From a checkpoint of a small mixture-of-experts model trained on Wikipedia.
Experts: 4 experts in each of 9 layers, 400 squared ReLU neurons an expert, 1 pick a token, a sigmoid router.
Training: a variant of Adam for the experts, 518M tokens.
Below are experts of layer 4 (counted from 0) of a mixture-of-experts language model. Rows are named router (the router's row for the expert), up (a neuron's input weights, with its number), down (a neuron's output weights, with its number) and show model dimensions 0-127. Each number is 500 + 40 x the weight over its row's rms, rounded and kept within 0 to 999. Numbers have three digits each.
Before each expert's rows: a language model's description of what the expert responds to. This comes from a sample of Wikipedia text that the model never trained on.

# expert 3
Description: Digits and content words. Number digits inside dates, coordinates and table cells, line breaks ending table rows, and common words such as July, first, album, two.
router:443442550488504574563538445550469540572503498513469487530478575548518505558423495465459499460561582499481494460459486565482468488509503468535469548555495552477481446523492468503542477514530532468537433575559503480508456496519454490488507465514521483496516526442563501515442456472569476448474518486566473484426435510553584451444456481474531524540563466449549481494475551466470529449546
up27:594456553468562502489497593505489528516522503456479518486470492485471548509520503476495462496488479419525564545487535424477523470491490514543499467485513511555569425519475523475514470517491490527487482555569467562495470539513524486443555477489544452538467395543476578485573423496512469529571619546494473524545472489465458529555494543469462453511521567534481513503437442471456459511494
down27:604490518502455472414544600549521502413476528530510510513546401435465542514528505541511503529496499461465530494570518496499444486465497523556506533461495555564473484468454481466484515476492501512538512540550485529455500517530563463482452394516462489527504504406575481518430468571509497472472436481512474520523415465512545508507536476470518416479527542480499534447453506484537523515552
up28:527482520526449493444448505466539549455589466530516479432540506460482548492500469474621505471506498503502574464449504489513498571437510509393561517491512445451387504497477494505460447516467474499466551435473545517524555501505464541490472480527457510497437475501457509539525487528544530481532518502514389561483465502521431517488574471562524506521526427516467493525514514425472465543473
down28:556529412496517560527465502540488523528512527449506503476424513569496496537527510491525526512509468482467525537485467555430587593509571411508597492482546455516492538552530498499432530525480467491516515476515525484468487508526568468491432491499414471424593530538515481462525495491454528470463442538493470497511496471506422500525480456490547496502408516433485464539474593563502516510499
up29:522579468407506503513542511538519475540546485544470479559494429455537458469510446440504533488556421509437494505501513501502566454475501508509509455438536527423571534493431514458431482485482492545546538538476493503518496483419437470547453489444486503414571530482484549462528474503419566466569536488475463456490530502479482593534504555483500567493511481512536517494497470526542525547441
down29:513487477439627501528565487432575512466543586514514496464535537498570477544447501465536529456545514498510528512561455496424576475544558529531513494477537462533508579477531497493511525508493516510472436530457442476538509495448575513529521465567541547501552431534485475481414491509465540512434502511490514459605502574528484490505493528556487502524434494483482500535467544506552511534472
up30:560518453525508481549464531360536456411606477473543507461468452544568484477490428504490404493502416424547514503581547502479472521478514450529497482537486522547478556502497513505516544444508494443494504434525525491524508436438514441498494521423508540469501517492565490514515501469521566455461495530423480512476505524462545568520523515526499470438489556470502498491485460496524474471536
down30:510540487468522519412467589456535544488471517529495485471626481581478501475546518448461407527529522487545467530499533532475518493421528514442548560500419451486465558495448503490477504582550514455510462577547491449526468475533439460489519462501476485539527451550520519469492465443461443470482476551528477490478509498511544500517438573447562474520569506511430498458455502508499475496484
up31:545551531502433499517534524460473493508502490518560544464501479471490543542528523481505571466538475529460548450483524505484498549464566401490552484435518472466480462468580511494511445492494421507433476463484417554451526507521481531412565456495509484501524448458531525451524500529511530529492509523543527569606522513443554514553498466442517533456432505447401441516529491542476461485448
down31:495569485459519540488427461547471467503478489523507526556424537471582502533406465559525519551547470502494471432438490529470469531552455448583506460489448510506534446564541542531505522493520471447461511505515544481473547448514480484462533474548471520535495446558493533502492458488553531450521480522513546509434575526494499461468496521575509557484515457421443575557483465488526451590485
up32:484518518528564515537515456516458443534478475519461481569529402529512491546425454485548565480442513458488528504518552442442505493560425536531491454569483418474529452494492456499489605402535484503483553524485488550498497545457556510428510483500428466474551480484537472510565543535534468500521500528485447566562517558453513523450508568535516523513503538500486544466537467547499503525446
down32:526503532518486506571533420550477560531457422547521528499534543584429520563446530489470451474541499494548506551503508450461520523466491537505549515537463441497489503498438510503470532485506503491575521512541576595499486530520482469446506459498535483541463492497524468440541524534517420525501520468494396526576500541502489512560483569446597453494444441502538495457445498521527469550454
up33:529565475495490512530476553514552511506534430529477451584548493471489544526515492476490533442504449459498529541529437508533518467518518541459533440561464413545517571425503533472458514506506439542485509509414510519498450462531505526476479477494486468561530516517576568536481460544422526510583498495420535494477475425494481481504429559537513551564447482496555543476441463553504522425504
down33:549531524511524466537513600465491435548520473523539388472508499496501525488526536523517452443483515484518453543481475535503443421492466511456493473551484568566463495474508435465462484497538467519447492541470553553527470552498490490462522532535435452528513466500479468460416441530481448528458491450504553420460433518480483465490506485498526545556473536558531380555468466469524540513567
up34:564483481514527521476510475420510493482429552521439583468487477515454526433533497490453444461511527505493495534480453440549508545511484540439523516519490487430429537490537448549471575488457470534543536500493508488481464486558504481470545568488496478548418450493461557445448567549468426549531433492456453588585523525442456486510541557499471474486508529486498529527520477473551444457536
down34:513508500485510463498530523521431500436495545513519470445469521498507511501450542457513511518543515431535524522584476518526496468516461558532488470491510532581421408530530502523479516474521539545438469534503528545524486533498550536469402514490492510486463442498532487454503538359470554578490471536508599508507472519468572549438517448487549496513557508464561546588505480537511465463545
up35:481490501511485456500526420455532492476553543550527511434492413478449506492586422496457592444469506446569510537471476521483424456515543507505502449522536486482464531533509440517455468521523510442535515499475507550505467553542504534497548442522515599505458531517517572529481528534498516454487446478468501514503511343477520497528467459480466448462501454545518531525444467557510462477550
down35:590508496494511506491457480586434497488430498490496471506536481493440540591480489467454503420471462463516482518552533470514527513583460539485591473418492493504465552466492433499546560423561545477508455562460526508574495532543514520461479491448453473456447445459538480511519523551480484555447482547521495482505454477549525479554542529532513472568537506526466431490509469430520503530560
up36:582571468432520523536520494554538464467512446484547542598523471501531472444472457492541546483482497478489516532534490485600529492493518458476519519515531481571502565503538557530454469535520475536467509503581445459505534504514528539474476543463463453592443422483441393514522499508523505535488507497447468512521559544498513506471567458472515429535450516480465553464501453467529532594481
down36:560610466552489566428517524495523518542550473476502500553456442540478541452542507419501444540552523452482537447536595547485502451499568523481484506566485443470490476526506415520507511505480513545472486554462508593491535579478478511480443471505424562488531543544503496527444465491454463469464507571535503521488523511480437497519478535478480402531524547518472470495499535513515442477535
up37:503504502528531466500532551462571575509494538556501481465441548443532471383431508534482526488519468435506475493523525450525487491534497543518551481427487511459393507453519533538523556613532496464475512481443492467525499471521514522539517441392539492475553419552489547481519508447517455518533459447525505573478545519464474501513513493445518526530440495540471547469460497453473474504436
down37:497500431452454493458467544475468512541523504552606547582474483509485448508506429485507477467521478534526477460503498551474411541476481506565472482427468525496568456419545454457500540473556516546465503492510483469501458557504556578474546508503539472482540488524541565478539477454499580459449484535560525555500507453466515499386483528544484481512505490518494471497563462524569424508541
up38:512587509506518494469534529457531499451540480495454466523481537525547529517469528490503481438383480519529516467499548461490536488500504500533491484505556463501535497507457450465500429462475546571500531485371521431525464452555496434547511521509458477581492471464480518464502448431406540540443544489481560506601532490524459513553532475500489486506504470510500552429511499500563513512601
down38:641497527494500482521457536639505562477524446448533493535556450463474502528460476456519475482509499562396476461541546553529559553483496506478612488496506515502524519532551482520475547517510502511502523465484485450550516488498461495459504530442528507490520519484529427503552512525479481520568519474494537416527457539520482504501483616524547456469491503495504521513482513451489533597486

# expert 1
Description: Word-initial capital pieces. First pieces of words after a space, mostly capital letters starting names or terms, such as G(ina), Mad(agascar), F, St, plus in, of.
router:451481563492487577577531475482480534548446489453482457528508576510505505511455524536505469449565541482472433422427541529478474470479432440480441545491483580519529438491468477508587528471511501512511476571497499477501490505492466482503501504562541527504495535425568507482461443457539509461444486515501452493530419520556566479494466509496486546547550481451490448469483589461552567437515
up5:463515504484487418464529514496472510512590559485578486510471531559480458531535545490523551515467548531443576499473479477554506470517543498476537537485456513415482508505538555474428506516492507550524486502489592526530494451499443542518604538502442470474469498507444495540493494493429493396503532480454392518453575486518549515498494502514486527447472499488396491474578451539469498488490
down5:465538494473459456460480564425565525499591537560569442531475467458503471472495567470483524507532528464460478464526554480429505495488457470487541507531480489515555514568550529453469513565417491465556474495471540493501539507441473514525498504569495532496468511497512405497460478512548486486565475554451444496489550548560555495468502473525399479514472410454546483466528453426541521478483
up6:575500498470514547515486521477454553468486484502524487461557469423495469480594504496490469445523498469439587528505516490540516574451463511488493528499498477431478486546481515460516529512503489529536467437519500455520494467437573515539533510436504423543495505501466500482517517424442530488484515523486502381522572446507478533496502472451534507387523527461488476597430467523428542531579
down6:423507460453517577461499457491401537536489459491530446469472512419567434560476503520491429487491491534471509474486523510414523479477544522478484550533434484526525499515533486502438463465529543455497483486559507495466569526447505513511558494450509489535605497474505471393492468467483436491493477460517591474419531542534468588479481481523470510505496474497599507496525517479542475471542
up7:447414517506491459498451426476554525498494570497515517459527495496557514552497490489483498464504435520518509549550461438463513504476562553443499525487546496534473506455430527482525531407502454561411535488486498496492569532550501481496466532468564400443491474483410432526450479545480489470494448540488432462572467504483501488517452522516412495465491480512597474443531470545527491475494
down7:617519471511537511454549594580542499543441519480491547510568468460524488492477524507534506487512474526550489444496490521463544444556530438488588501427503539491523502553483486495485508425489470502547448528517591513494507542527510510555475574453495588480490566501546560509559498475528525507486434451534539516554472494487539475462528487504476566534529491483446529525566405533542519473491
up8:531539481485568433526454554493471549553460520493455474539474474458490435532528494534566502612492472474505542465472600431456445483520395487542489484490552466474535489504513480531456472481494488553465505462426497526448471479563506558487481556434528536529409431498450535467531539508522517491554570484494440552455555491512508509508515500513531528476522482513496527524467500615502497473455
down8:499521485473460492501491455516519563482449525513543553564459421503483498462547493546578530492518481517488501434529477480542497495517532437526561558510524438540482480465570509502476526491436485498517468510494470530428486471462494537461514427455476504510506515446559506458577543531490542476544587452458444456508446467542523578467577562568512464462528589540475481547456575430481445503495
up9:497562511520509405544452537468559493498582544499504439453505542515501544502546494451488531481440513462504515453466417484450551514504465557545507457497513467435523548463466481510491514516454417349538466487486474574478494541550481574470504483499485537560490476456432564478564508508458506456475471530485456464532495500516477476539532540421476509475496496549571477517484489536525531423486
down9:457509513435533505510488518565542573555469466502518492471611561442528471538537468526528468416521486573451478517430468474531513499522481539495465527483514490510480527443547519498570568460502487390508497552489575528528534525500534496506537533432464552487516507487531453526430494502486512576463561449511526456540527508524527432462466489426518480482550441487525489480465547520601494475451
up10:503464446498452494525477495495544477516405529554462583480479436512516480534570453472525423542497471563495498475466464524532561509538442474551523479440462450478492488534459543479538432437379435508543447478482542516517494510582468484512583552457509452531467522517489523567539499521494537469527452441455541489424516491478494458548503485460403513483471507520506505473518423517485467492516
down10:615483561448508544495482477493537548477374528473476505540498494510481540492503519493494519471498525474596493542488511464551515487521490476501612518459465549433538571478420529503481530466497457552505520555470456513489507473485446464451531492521562542439473450461466442487583434502533437456530493521382501504474466495536558501532545501526518486551467479477516507476508479500491430551503
up11:533450511473507485465452509549484424500505484542408444526568444459494492431542496451536467539423538597467424541528451512568460524473535551461527534518476521507555541507455512539465437564455528531543516534467523487541519535502528497494462591514537476500552421471514517531498493505513400556520482422462446540463442509532490492541540490468524466446472488521440516548479467478461506522514
down11:591481532462516534444496534509490425467500528524548426475563456553478484527526458472492483483503460528489430506454481539487545470472405515445600507428513553513491555499526538502543546490462548529492502589489467457502557481507484519497513514499559452539447527514475522564560495535512435518459556574470472537453503536513500496503524531534455539490574533527596544472471567491520450456442
up12:498489485507492488468504449499510448506464498540487471482519483531518450427515468501491498495463500479521524483532459557457505521495457454522513365480530385448499474517531458520495473530555480511570585504515496567445428504466518507546438484557463488599484554450484593482507529499486526519527530525480478545532516444463466515450506552447488488424464511600482493456486503574423455443480
down12:483540527501572540467501500570461498541513462580491521487512498507438452521546448512512502392487478515472523469499571447548438510488577421490532486466426540557482500534552466461507492537462479526558507487502574558536491509488482465481438435539515458491563553428522540578540509516537535479541468522472503522509553423538545519506457529452420497414555536458500536493503526515507523524551
up13:489467508492527564502514411584439519522519504528472560516493548521481473499450458533401480491547608550505527463456421545485503543472526517576560506561495517547448518496520464516446454510561502431540455500578467541580476488526480490505509479492532467507542492456521493499464481489587516529529486446542507507403591477569507458424478475484533513492504477493510499544493526480465492486563
down13:797500515521524506444466508579510509489512501448511511521457517478539485510472518469510507506464503493509460513494462519502536519496517496503737495508486473504496524495483512521492489514518512491494522482480527477530522491516500493498476518502506530483496457494484479474587505483530500496521506497489523515488515507502496501487486532539510501493480493485487480520494509474475465499495
up14:474533486519582487508476458509486362514453466529569482479557494497479475500479499522550500525468514474469506551512513472470446525537464508480451516484596486549503526520524515523484440523504533523457524521492547524495539513535457553539515412464515489575453518518483436562518551520420563559546462477519483452445557494465529565472585495406541476537491453519507483566569568542509511531479
down14:531495480477484524553490586477451475425485576516480469544545496521427460569517543535522456551510487511496461479528581453495512477471489521558494474499478435479507600486509528446496586515476492531532500469521496515533445470501482472428501488546449465512489567437480481437482385411530466474538476510522528568580518515542432497557421492465532569496464514507539466515504531490505540487530
up15:497413561487561486507542570570613501480488515525511467475523419497500538421489489565454498516544491506565504529459478511456456633545508491503506514497490482484572450547495508500432511505464438521530588467560462532489482438520501571498467507484499523469527527505520524524485545502404536491514508449486440494499490558448478496576500492532471536482464520562496473474515417491460497443507
down15:482512513542561506462503486537510578453431455458584492500489499521486389466504538487519513515477475452517515499568505474521422526473497523535629519462488599518557532569465518473480443567437460495518528515585497538415456545503540470479566504443487415511546517474520526595494517497553505511477523483489449490517490531487457492523513481516529537481468495538531568464465509473550517517488
up16:531520526492501460559512510495530469472480510471511431515556440501501485432523449509526540511406477510565506536468469516566457542473485522550494383524495480427495552381553401524504535481508504475536520481476462528471441497437523507502470504437552507581461483490518502443547486527460525494466494490514569510551527468452523515496503526554427485466494553590453485446525500540453469432506
down16:562518482482429580508512518508526490458481486531515480590548503459512539501485502455534471494574508500396529517417510554492574515500496498512540535451480545517501549502535568517608458494528510474423516492478569406586529518514516527517572493479459465477498523457469549548528483539485461495460532517510482519532518513525494506491482560450566490509514512458535509441539486568533478627513

# expert 2
Description: Function words, table pipes. Structural and function tokens such as the, a, his, their, was, table pipes |, section markers ==, paragraph breaks, and leading year digits.
router:464447555483542564538510452552457552540448498513444490525472568555472501515421541543475483451586549530548474457432483527447482519485482444523488548545510579542516457535520456474512445524534481482525486520533511469498487491504483461488539502582498475541578545455563511501488448459573494461498474464519430505526456497571557433460414460463491546512514433449550463516472551491503515493547
up27:499547596487549444450514487478468515503465443539487565562492456468442533473587547508511474488489500537472494567546534442514484470556504489438498514451474526509399569478556495540469498465511450504492486487473550528443430534522493474485485541453507452572492431491487538513457560518457459516511453424485454535457530527489511459442493379481510471471498602485492488484518522504487508565452
down27:592498536413479447474466529605409518520485533465468482487448479565500475453534508519520510534534472489453548473495520501543473554549550485493553468548522537467491478461565463547480488463486522477458476513473492545539466452486484519450432492430493537471468421478477491503515565584444510486474567443600552509494474525497492489502440465421531547451471437513464444506491486484502463529442
up28:532484502497513557532564501524511477482506562473445495531504411413442493487531563496468505522443456471606606471461543472467428539530501503549497481490472495466524504491468526538509482555478470473473541484420471539531544432452531527486465472512507521432485477541430519499501534544513505505469545432474534522517512553459487542535506461567461587483435547533557493530574499544510440568517
down28:461509500466513489461533448481477519504535502469432528520531446546584458464460493449498502506528493525472508479485458456462511501487453481527445504442491487574531476489476529412489476552500491492517426541535494513492508520425571476422557613492510472560586545486494488508407497547559527492463522581536504519525540499594567479572467505413489510525504445498491491531530445461456556512476
up29:488487445432523451546411446500501487476558489536544467476538444395547558503522484449485526546484522500527584512486537521513512454511516538510474533501490478506484492510516565534506516553509520492509544532469497601485555560546536503556501515473475486614507528468519518444531590463491542541568446539398494442472500512507500525524484481470516462504516510564431522556489528460443589498516
down29:401543452534553495582527492472557499486528528499447476542491528520539500527516474538578460477464445460517468457542496505508470492452480452469454529520522495464480494512530535520437527518592484489455473484552530471532522462395456435529481487568492421455468473511532483495465538472470588549519522564540502528513489546524593467504451515564478511519413509459493520577467527439487505527431
up30:543502494553514502517462485439503501485469445517470545510482396496493560507526529511551524469403519451439465537468510489553497474520591530468522545541512404469487588465465481468433509496423549501510509511489478452459495583555469485543461466536516493549460562517546494521510485497485546503607589535546522488483493535502438481445520538449464510437537501535519495507498482592486474549479
down30:514534490556434414484404512470458522496503495481482510549464579501467498460505479457569415427519413460487506532506379541472466501483508499484475504466492562496496534507503571477527477421481526563557458512427527474484549380543513508485473511528479460480553465526516501493423478481475485489569518447449487478501517490550464500528461540461530442502483516498533485553468495524418501468476
up31:636553518437552520493521617545461453393540495462564531529427451521540534505516478506486475476435486501461595489495519524564521515558507469536500466526453517470487508493542472509531538456477543501500480469506535539503473547519568541520484544529440455513564537487482518497480524520533501502463517481533455470490561500498472484526467481461405417520516520482433472525547478516563466501558
down31:518446490520515465495405490564498475548546457506466490536420563522476431490467466503507515478476496501527520475493521498543515620529450549580533555486474531508534484441516509514493488496517532496426486533483481452489488505527466470566503489527481457526500442465427462492519555517613497501524465550587505458537521574507540545527416489528473450465463464454480505526529494422496410570522
up32:467474538446430537552475492476516506527525472489527471601503564536560532565514526442457479498522532468443471478487533525444436413470453542496458509538515505440456461501461546512559549437497527532453415562501455507495477563568471500402492470473487498460395503445495570508480471521539450503476475505488493536510489532564549513503556506465464522507537484497532531394522550498486498528504
down32:802515517487535474453496527547499487493495526468528524508510498498503481523504515493509481498494470493502458500513470486489529512460504495504706485516508512459490498496481517528516499509529534505515508503481511515517522481499503497516495481516504507503469463512506473527614526483486489481483497504484514526490470509486476509486471586501457472491497501459471523497511484500479488438468
up33:458499592467504480510582522500588478490509428490462498532548504479516442473501559512480484580526430486535520458584498614447537452488484514442575392506531462495502512483497466546573529461534454493514479450481510512554487507487530562579516523512457454523492501457563497514488526463486583503516466517524478454507493491514399522489505460506493502450541509524476505513452503469426523501423
down33:518511461464486505413556544515462506477523509512494489446379502527535440473544496491454523487516536465540530423528431455478556476503507515454569478535503531608470516527527475533512458522478514527416499530497485546525537542459447430530503496498483524507553456433524547445513512446508505444434484483566475425531510535440464536483501545543532566519437499467534471509514536498606513561520
up34:518456567530561476496525485511538510510495464485509556530528421577428549533527501473572530506476534561451504536503540561489545513564533477562515404481488464514495553485503457453501542508505513506479443460436476538469527534434545531487476474527541483506504558540495469541538567514431520536509454523580532508453548493499501461551567597477484554503497542590525468446491550586485487535512
down34:447503500466532490578438502523418532437441489451481490465489558444552509507497478513428511628528479491499479415550508452488471500474544526547434529472479495475456538499521512469480441493458439532532517484536492471441486491532489513469508624481567506534526487487492487404537528504519467556464445527532556553525515488490498476547526428538531482577476508507462424474530458551497484462471
up35:480486446574444502554531434513533500497533472506477433509507510537497537522503471483405484519493479503480549551519440600526524499559508595507467463520544498472529519452470534491484525467489516421524467508496501476525529505461391480521492463469533592551497523520469441518491486569484506455518549548558492452372544538507427475477526470501495467566539455501462535480523507467490470430434
down35:759472507541540502488502503558493473538436458467496489480488513478499479504502504527535534509425499530502471539532517534481526489560507513508719486476460464522474523510482536538475495532501480509491503509525519490500489449493479494459489506512522516518504481528508520462586498487495496497519509535485495472495510512537491515452472560525506500498488517455491489485544494550527517459506
up36:624499512539555488497510536519534490478523575533468532506600477472522507479467477454455544591527460489483544560497499469478522568527491494508503484471419492533508491436524515498551495514530468515468525496442483523489469484471513497439518406512434462479544557533416466458502531457489492422446523505456477457446508528474449510514560482485477473597564529528543500434501439489442527556444
down36:504511387506501591533467511495537531466552509505478472414523512482539550495617477504529521507441444473534524490573503547527545464476618530545475500437440550486549559471571509528474452484487530489486512503485544481478458502473517514491564549492493540427517483522518532513478433479406503463577470584503479474477453505493506547590529538476548511535472462489499479470497495502527501509543
up37:507482535537522426526511515490547475507513496440461467604519544487480506529461529499439484516499567542469584569522449524457467567492461465446565543478474454498524501503541482556587516498533493497509564512507515547497496534538466501479513497491539491513487541430427502428551477510435464523455472557440550442542503515499470619495512544514524460414508539497513499542569490570520572482460
down37:531443573595535463481518568526511474483502458446498496533441491527454503531479486595517430520582526514584488522456453518469493497488506438563517522519459553461465489554544510523514553488536582492581505520500529456534524403393588485477483458485536496467485568480444463511517512462437517503484545432479477513554534533474542505479512465515560466511491510510524532437520530532504466525512
up38:605490554497520508469454544506528514441502541454488529591505491549452450497503469479477488522525539550489548487506467480543550531526529509555553498413471434485481496539512585500437525519500522441445505575491576514451541546489447558513526458465551461503462535439492534550496458478485469543514488461403478472477472563488464521499516494425502444435508506592514469468514456423519464523483
down38:476508465541422505472463452442485527569526513549544568533528503474455538581439504463502503563403484477489471458495603481502500567509451546469474484496472518506435576511587472478555509547440517523496536519491510469519445561501490477405481513508523582497527561556553477447465478494484489456465491478484491498538498472525523432491449556514519518489534526426567493464502551521541428499508

# expert 0
Description: Word-ending suffix pieces. Final pieces completing words and names, often before commas or pipes, such as -ions, -als, -ton, -ss, and year digits.
router:485437539516502547539510426532508520562458493488454458487473557488452466510444491541415467502519572494496536509448467554498552499525492518516453528504527570509491469476482482549476502430540464465573465548522495453503507500436432483511510483554565531491580513472543481539445449480555541546502542521532440494433430465566538468439436458520479522565552477489552431490441575475483513463533
up27:506513527425528491518528536510491500456459475526502518554480529507573445487568499441517440492361488550462464505516474488540549607538520478501524531387541478481541530552503546528516488489484452576441488494488482443462452460507469520461473488477494467489479510479457558494448489477449488488500398525542538493492505456533498532455520530525553485413495519463564556561498476493491432427487
down27:562475432512542452486497474536465473587483543585417485455430511537468500537464511421563472485548532588530581498535447578530568513498487489490485515495445519495493481539471492512477532498417524463504586510504502478509518455564471514568537509551528548499457554498537427512530524466493443512469527448424525515466516439531445535494481525496466530491532498561454493527438564481523499548498
up28:481510524519450437488524435553457469512471504521529544572524452530528510594504505524468435510459518475428480509508576528469458449564486537462496471390545491531529459530498493478540463520417565566538521485501509520510504437466480472481496457483547489553509424534513488502514474506456532489477464437475488578497455525515447494496534502458404526473451505519537551534479437477438396556474
down28:536493533467488484513405499567485439470496533478506468538514533508436608504521457479507486539566509508432504447528498477475496468500473539517530584468509570514496459463503488537543460515470553556522468510473515580592495485495479512519555407545543409521501411523451507481553545470564529480485492493502461479531549507566516434463508537526432467509445480515437473501568536481508468430498
up29:517530489478427507474452573483568488474586486471473489453528455441517540425572519433483499568504494489471474483520442512528457486583492598472487511539493465481466498460514420464565525526493543470474500529456482544474568514500440462511392447449506529450463508447504485420475570514476484542485548453484530503442475513573528493458455524541530436483475517484461505460474520518479441465519
down29:599473507494546498543524502555461491581440434525456492554463499469504483460406498478526506485504624536483500487506501486444526499460512479510633476546492501514580522514430553504593515523513462462486510509431501549491489495476486562523477480468588463475555507528548461522605520511491523552476515505507508483532502471509507437452528563580473492504495489511531512511530464558473519512540
up30:491547413471508498522522460506489476491450493521516521527563503539491466432502475505487552539471511487516488407525441489437475530559464505513469405499552477474504534484512485516461518613528504533506550484568476521492446586486516511593506505549459496667425515482440557449474541536534458504510494498439535443500544550463493522503467541458524527470493450490523517459513484536503503456492
down30:386537472475494560424440573492503509512552513446497453533468504421459485520512502535560537453529509560406549562462559500518517449516515490486524558489493544536464463519518561472496479494481468500471441484490507482597603479520501472431489485479472526392530461491518457493491482498442450456495486443494543515534521474515536456555546394497528467471523497479471501503462475485477497539452
up31:492506483445503409486487478506390483478535479480467552492487404494480556519496432526466499443480453545543528551509518462454510496473510528530490478583467526528461490540434482475445524451421505474517574451531500453463530514530545494537455537407480478454470477467484476548452491488475498524514535404539468557560545536464519495450578475471498477475488486502445500475591533597528517516500
down31:688439434515493531474541497501503501577425479495515519476486460502469544476449548479577499534484503556483573528551484452462480471557444490500583489529533521583500493515547522506561532499520558543476499525495496531502477398551525515502492532534482528511522508519496426535521497480489472448501593499493551566490514501487441496484506562479473517511436478466525494532484504467488467528430
up32:462508494530494527485525510461574497505516497480527487515505539558503474553455570517576578450415506515434473458490507510487531470431539540453491512462554486486491475404484518490463487522536527515473500535492516522509643442511430417540526540493480420499502423470517542458547515507542508516492456521457493506480598531496503552527510488470490408447488529543536500516430424545527487485471
down32:510549498540523524407447525500506584508529490575443467465560494492544474522523534560488547449550466497476485469513467493548456516524554535535523509469471464491476481511497475536518498554514525507559519503466493490532558554494545494561520461511512514438563512434453508523396488464519441420468436456512532522525538472545495516418495611487481448449462431465579457450522507443486494527556
up33:463499550420557568528537503512419559527517468504535536514498550553517495484476530488517511504582505513521435417491505516498456479450515376472500550439425482527515430524537478475542473578479513496478501544563436454532484478552506455508466488509486502536433515439487486458502505519484488419491432470472522560584508549542541458517462568469504541476502472431454457518533530486540503545531
down33:828459511497530481470495532533518488502525495471503508491489501474500488533517490477511475527450488494521455493510462495511522519482530500497720511509506483519505504513513525515510501486510474512494519489486510481528488470478506482507496523483517499496500490514476484478567507509494483491487500499499543499520535507497497518492512530517522491479491517491483527497504483478493450480483
up34:488498473443530490555487616567545492421499443493457516515518481555514544464537580538512467509501483500501459444463623505492506553520498488520520442520510497499459518462472493509499516500503538519423608537431496473431481549493530538428468475512523456446487481449419552431565485491439508557538493468546454529482553455504506470495511489556481520468443545474468454536512473515493566487472
down34:629507521456500552467537505531593443493497520560503467493510480469507563513416466470543490489479447523496551488501530537499555459466536495560588553499414476475515473482517546545478513582554479537538460468398502518487477552513497508541491520503476522511525508500538487472513465568488500488501457509470557496572433533513518487544486395562546499496494434470554481455570488473502469555468
up35:484479499480448542489537519517443445495477581483579580450533496516445476476479536450487489521545411584527483561492524558511461456562478505462516399554513467556439495492455457528495492474574530460522487472554492460415463482474585483445524478516556532525451497558501513488533498475427517442487487507488558463438539486432496427482582513463475479440484512496478494533509509498504461523491
down35:438484486508461451551477499493471443544508522502520554481404534531518545485549442502522506499589479492513503482481521562497459506526587482482426505529487513543505495568449513562460496480474465436529450515473554495450548524541506526544613531471466505478476527557427516528485561574513549463435442483557541483448524523536461538443470440548554544532546508444518527470494542442505560500518
up36:490489425514450486551484525526492528471573515417508531548524469452521470475552506480519560569498524568485484530486488509602518570533612490526473543498440423474493531505444510503515448533519513529557485524481529470521519453510512526499499519474547494502525514531492597496502491393549507503455475408519484531520534529438398455552485462455542442510494502554520555514486502527556554497543
down36:472505514454458536513458539461472464536500542527480513471534563512502461573560448449458532426495473565538483465480526555484525514516535520526475571481450452468471547533540526527518493496464450473534405440429558544501540469487525502493445450600566542505463501480491562555476443434528533451526446480431506521442505580483541503535529516534455515546527508454544449516446513565484475548498
up37:547500499549578495468547508536535460465458405558535544496451502508512537507543493444425574552486538534476558451512498497462419489548499573443536521479515434505461518539525520520508532474366508488507530525483508563447485454526531534532520498459508469449427532517532515480514528550438430524442517540477552493489435551476468430525511490510518494477537462554502554509479416485508534506449
down37:620491500586501566434456448456496492562421446508562489483573465576459475544470451540527526515569577498491487534507507504494506465563486475441593521493539560493475524502515541529500512557510494480485480471451455453508428448533512540552488467521490501480491538469552474453532544517471510537469478511492452490497448496479553469558451498496540579503472503461475477547512455487600527471539
up38:576446421483480468531459464414523517532490523545434513512475500421529455498450475423478523490510507485536461487580519512468478470452505460469473465532509468529474516522448530432460531504463455559523529477531507454466498513456456487535513443553479509541482484549534502520443509564531453529548552493532599507540517448428442467557557437525492490447438498459495570450522406537513483496542
down38:532443556514488566483549471543508563460529517518519514574557491475497503519493509523478518480491542498434424470580492533553481373481500519500486464497495570544503434494506545442485477425503437453523503495503490392516512467452483486553528507598527556484480452591524474542500534508523502487505492504565517554502512462516498430508534450505437514500502533605494495547495535488480529509588